Weights of a small mixture-of-experts language model, trained from scratch on English Wikipedia: 75.1M parameters, a variant of SOAP for the experts.
Below are experts of layer 5 (counted from 0) of a mixture-of-experts language model. Rows are named router (the router's row for the expert), up (a neuron's input weights, with its number), down (a neuron's output weights, with its number) and show model dimensions 112-167. Each number is 50 + 12 x the weight over its row's rms, rounded and kept within 0 to 99.
Before each expert's rows: "comes before" lists some tokens at least twice as common just after its tokens as in all text; "comes after" lists some tokens at least twice as common just before its tokens as in all text. This comes from a sample of Wikipedia text that the model never trained on. Tokens count by the router's weight.

# expert 0
comes before: " of", ".", " in", " and", " was", "s,"
comes after: " the", " a", " The", "The", "'s", " his"
router:72 52 57 52 47 65 68 44 54 56 59 44 53 49 69 40 73 76 52 59 57 48 45 60 61 71 79 57 57 58 39 56 34 38 45 51 40 20 59 60 54 30 70 45 37 31 61 33 57 46 50 56 70 49 50 36
up0:51 50 71 58 63 38 32 43 32 43 56 59 55 41 58 63 39 73 47 54 34 54 45 41 73 60 68 24 62 68 51 57 63 50 58 44 51 45 60 57 51 49 50 58 60 48 77 44 55 30 38 63 61 51 50 51
down0:33 60 48 26 61 55 55 62 50 56 37 49 51 48 52 30 53 51 54 47 46 55 53 56 36 55 47 52 38 29 55 34 62 48 50 41 44 61 65 47 57 69 58 51 42 53 66 28 54 69 54 42 80 50 49 42
up1:49 26 50 28 27 23 45 55 39 49 80 67 54 36 60 34 42 47 50 49 48 51 60 57 50 65 60 61 63 46 63 58 45 18 40 55 30 47 49 74 62 60 55 36 41 48 47 17 49 41 48 49 54 70 82 58
down1:47 54 36 50 53 70 47 28 59 57 45 70 52 72 47 41 54 72 50 34 54 62 66 60 52 31 49 68 34 48 60 37 33 29 58 35 34 61 44 66 44 15 57 42 20 50 65 59 26 45 39 45 56 51 52 61

# expert 7
comes before: " in", " to", " a", " by", " the", " as"
comes after: " was", " is", " were", " he", " are", " be"
router:56 45 60 50 47 38 61 47 38 77 50 54 61 52 52 35 79 56 29 45 62 73 30 44 49 72 46 46 61 45 53 68 51 65 50 53 32 49 55 52 57 38 58 63 38 46 61 53 46 56 54 57 52 51 54 41
up0:55 61 52 74 59 51 69 50 55 46 58 67 55 53 62 50 61 59 62 32 56 63 48 39 42 76 60 57 36 31 68 43 49 61 74 62 63 43 29 59 51 15 46 39 57 67 52 45 29 40 49 60 59 54 50 44
down0:57 58 50 40 45 60 52 53 37 28 38 36 37 45 51 52 34 59 81 77 52 62 49 45 40 61 64 46 51 64 54 40 45 46 36 38 39 50 46 53 57 63 70 26 51 37 34 64 51 56 44 53 44 39 78 61
up1:50 54 39 48 43 36 54 52 33 34 38 45 66 61 40 58 46 60 57 56 56 74 31 54 66 64 54 69 45 44 65 74 67 40 39 47 61 74 56 57 42 60 66 39 67 37 37 46 66 61 38 64 55 48 66 53
down1:28 54 41 43 53 56 68 76 70 65 45 51 53 53 64 53 29 58 37 47 56 55 49 53 45 46 48 45 42 51 55 38 55 48 63 49 70 66 63 45 37 61 55 55 40 49 57 59 38 54 56 25 39 35 65 52

# expert 31
comes before: " the", " to", " in", " a", " that", " with"
comes after: " to", " he", " and", " also", " He", " she"
router:61 66 59 69 54 44 62 46 43 82 71 55 53 57 45 52 64 57 42 52 37 62 43 48 60 70 40 25 54 48 50 48 32 60 43 33 35 34 62 56 56 46 44 45 44 37 74 50 52 27 40 50 59 37 68 53
up0:36 63 46 67 70 56 38 56 58 49 60 43 41 30 43 34 48 53 46 47 50 52 63 51 39 35 53 54 55 39 39 45 35 63 58 73 55 40 56 58 44 60 30 38 57 42 36 45 65 40 37 36 55 56 44 53
down0:42 45 20 54 25 49 59 42 47 32 66 68 41 46 30 75 60 40 51 34 57 75 46 40 47 40 37 58 48 38 50 38 63 43 52 49 42 38 50 32 63 33 49 51 34 40 38 52 57 49 58 35 40 60 40 54
up1:54 46 67 53 45 43 68 46 47 59 60 52 45 47 63 57 50 62 54 28 44 71 58 47 48 67 44 36 43 45 47 48 55 66 56 54 27 49 53 45 64 42 53 35 33 43 65 80 42 50 48 26 61 47 65 68
down1:68 50 69 45 73 52 46 59 33 33 36 46 55 35 47 52 32 43 63 53 48 47 58 61 69 45 61 51 61 49 25 48 54 33 65 49 56 54 54 39 53 54 42 64 72 70 56 57 49 45 60 55 39 46 70 22

# expert 4
comes before: " |", "5", "1", "3", "8", "6"
comes after: " |", "|", ":", " 1,", " $", " 5"
router:66 39 76 41 77 45 53 41 36 57 48 39 58 57 74 47 50 55 39 45 51 72 40 67 65 53 53 49 50 42 56 66 37 71 29 41 25 42 59 50 57 46 60 32 49 40 77 54 72 48 77 48 75 71 61 41
up0:38 42 46 45 41 38 56 66 63 35 56 46 68 59 60 66 58 46 65 38 31 71 61 40 60 59 45 47 57 57 54 54 59 53 53 34 54 42 58 62 44 46 57 63 51 38 67 56 67 62 74 38 60 57 59 47
down0:41 63 47 73 40 40 51 56 38 63 56 64 53 56 57 60 50 56 44 45 24 47 42 54 70 52 66 30 31 51 30 56 64 26 37 46 47 62 61 63 48 58 51 37 65 47 56 51 59 46 58 60 74 48 71 46
up1:22 37 21 67 41 42 42 57 61 47 30 52 50 57 46 28 56 56 33 40 54 55 39 28 54 29 44 56 45 40 35 52 47 34 22 41 48 45 51 61 58 36 28 42 37 40 47 71 49 54 69 45 51 62 58 50
down1:56 66 69 47 46 58 40 54 54 32 46 55 44 58 63 41 56 53 58 56 39 55 45 35 40 38 59 52 38 72 65 55 50 67 59 60 64 32 44 48 54 41 59 40 44 64 51 52 68 50 50 54 39 37 44 35

# expert 24
comes before: "-", "|", "\n", "The", "=", "In"
comes after: "\n", " |", ".", ")", " ==", "==="
router:57 57 56 46 48 43 40 52 67 64 47 75 54 25 52 56 60 63 36 56 44 49 33 63 72 53 50 51 61 49 46 53 47 68 54 50 39 38 64 42 43 56 48 57 39 56 50 64 44 46 48 59 63 75 44 40
up0:52 49 61 64 45 77 41 51 62 49 65 60 63 76 60 25 61 41 67 46 69 61 31 26 55 54 44 49 54 37 44 58 66 37 48 46 51 36 75 48 39 61 37 55 37 51 49 60 28 45 53 60 37 57 40 55
down0:61 62 46 65 58 33 46 50 28 39 59 43 58 40 59 57 51 81 48 40 46 50 65 58 45 37 53 81 31 56 53 37 54 65 50 49 36 55 28 62 62 43 46 33 56 53 39 77 58 50 52 43 47 54 48 48
up1:31 53 31 62 48 61 23 59 55 19 33 54 61 69 56 55 46 51 46 60 46 78 32 58 48 44 29 51 40 61 49 44 70 69 56 59 61 56 40 43 57 43 56 35 44 53 50 71 58 43 41 62 42 47 34 39
down1:62 49 65 63 61 43 53 48 40 57 49 43 29 56 35 35 62 22 57 53 45 42 61 49 37 44 39 62 67 53 74 47 70 54 42 49 49 54 33 61 69 41 30 53 50 39 44 56 54 50 56 26 51 68 71 47

# expert 38
comes before: " of", " and", " in", ".", " for", ","
comes after: " the", " of", " United", " National", " The", " New"
router:46 56 66 57 58 43 47 40 34 64 49 67 44 43 59 39 71 59 44 51 56 39 35 54 70 57 44 33 63 39 56 62 47 50 49 56 25 52 45 50 51 34 37 54 45 39 56 43 51 24 66 55 62 53 50 51
up0:52 49 46 44 49 55 61 50 41 58 56 40 61 49 44 17 31 71 25 38 34 67 40 69 32 53 39 54 51 41 65 71 19 70 51 57 72 49 26 36 58 52 53 56 39 60 54 46 61 44 48 68 69 34 57 49
down0:42 46 49 20 54 50 40 59 46 28 50 75 73 52 54 29 62 45 60 45 41 23 49 57 65 46 57 53 44 61 54 31 33 51 60 63 34 58 56 61 49 43 44 17 41 36 61 44 47 70 61 50 60 56 34 77
up1:54 53 42 51 59 51 49 47 62 59 61 44 61 42 37 58 44 32 37 41 42 53 55 38 51 34 54 54 56 78 60 74 43 57 52 43 58 44 45 39 32 64 43 17 67 53 32 62 58 55 42 49 59 45 60 32
down1:59 38 47 68 51 62 49 64 73 47 58 61 53 61 44 54 66 54 44 53 52 40 49 51 53 43 39 59 57 41 72 37 62 81 32 53 54 29 61 54 31 28 38 45 41 54 44 48 38 70 65 30 31 71 73 64

# expert 34
comes before: " ", "\n", " 0", " 1", " 2", " 4"
comes after: "\n", " ", " 0", " 1", " 2", " 3"
router:43 52 62 59 64 56 42 53 47 50 50 51 68 28 54 46 54 64 46 32 39 40 37 58 62 58 38 33 86 20 44 51 54 40 51 50 60 47 61 54 45 31 66 52 38 40 64 49 54 47 59 57 57 50 65 39
up0:50 27 42 18 48 47 48 39 44 67 58 67 36 64 26 28 46 43 54 41 61 45 44 54 59 57 74 52 48 50 69 57 39 57 82 49 47 46 54 59 50 60 61 47 56 65 39 56 63 59 43 51 47 35 48 40
down0:29 65 55 43 65 55 37 50 53 63 45 57 34 56 50 53 40 69 44 62 50 60 59 43 48 60 42 61 47 36 70 30 47 31 68 53 33 55 42 44 50 53 59 84 33 34 35 40 46 59 45 55 43 33 35 43
up1:46 46 60 39 27 45 62 48 62 60 48 38 35 52 58 27 30 46 46 36 59 71 46 23 34 60 31 67 49 40 50 58 54 45 44 57 46 47 23 62 48 64 49 68 44 37 34 58 58 46 50 47 67 47 39 40
down1:39 37 57 37 42 54 58 52 42 55 59 52 54 52 46 77 63 36 39 52 30 58 60 77 35 41 49 34 58 63 41 41 47 64 33 48 72 47 44 34 71 33 44 42 56 52 53 52 72 42 41 28 45 35 66 41

# expert 12
comes before: "\n", " The", " He", " In", " It", "The"
comes after: "\n", " ==", "==", "===", " ===", " ="
router:47 54 72 61 60 51 49 41 58 68 46 50 41 67 52 54 50 68 29 47 51 65 54 61 66 70 70 31 64 43 50 51 52 53 46 68 34 61 45 45 42 43 50 45 55 52 65 76 58 42 57 44 49 78 60 27
up0:65 26 69 58 56 57 46 46 38 69 52 49 47 56 51 53 67 38 63 40 54 35 51 36 59 50 72 57 52 45 55 50 53 50 53 51 44 65 72 56 36 41 40 51 59 56 52 52 41 43 45 33 31 73 72 56
down0:53 45 61 49 41 51 58 32 66 73 46 45 48 61 64 65 35 64 35 53 40 69 47 48 58 43 40 39 70 46 57 45 45 48 47 69 46 40 40 40 68 49 58 32 69 38 36 63 57 51 49 30 50 45 67 59
up1:43 44 28 48 57 65 46 53 46 68 20 60 40 67 30 20 40 54 71 60 46 61 38 54 37 63 55 47 49 54 52 37 53 63 62 48 50 48 36 51 41 60 55 16 28 55 57 50 39 55 55 56 48 61 52 67
down1:58 15 50 54 31 52 50 36 50 56 38 48 42 49 50 73 51 45 53 62 52 50 45 41 62 54 74 40 51 50 60 52 39 41 24 55 47 62 57 36 50 34 45 71 51 66 39 53 39 23 34 60 45 50 51 62

# expert 36
comes before: " |", ":", " /", ";", "′", " km"
comes after: " |", "|", "-", ";", "°", "′"
router:58 59 80 44 50 50 61 42 29 62 40 46 70 44 56 36 46 63 52 43 69 47 31 60 60 68 60 47 51 55 38 71 30 51 32 50 39 51 68 59 73 37 50 48 34 39 59 48 61 50 48 41 63 45 57 51
up0:55 46 58 44 48 56 52 60 48 55 61 28 33 44 72 29 41 72 42 39 34 70 52 53 47 75 49 63 70 32 53 47 32 43 44 46 76 36 48 70 63 44 50 40 40 61 82 34 44 38 59 45 45 30 37 62
down0:50 43 40 66 69 50 47 58 66 28 42 47 45 48 49 48 62 57 35 72 32 45 37 53 48 47 45 46 36 60 64 54 54 66 35 65 53 62 40 60 45 48 32 47 62 66 66 54 82 44 53 66 46 73 36 30
up1:53 61 23 24 42 58 46 55 51 30 48 50 46 54 59 66 56 45 50 58 59 44 44 60 56 51 50 63 51 30 42 67 57 43 50 52 44 40 80 67 54 44 43 57 47 45 34 51 62 82 33 53 55 50 54 54
down1:72 64 55 26 69 41 66 47 47 53 82 45 74 55 65 54 33 44 65 51 46 71 46 42 45 46 42 46 70 56 41 35 51 75 49 67 44 25 78 65 57 52 37 60 55 34 32 59 35 41 36 37 49 64 44 46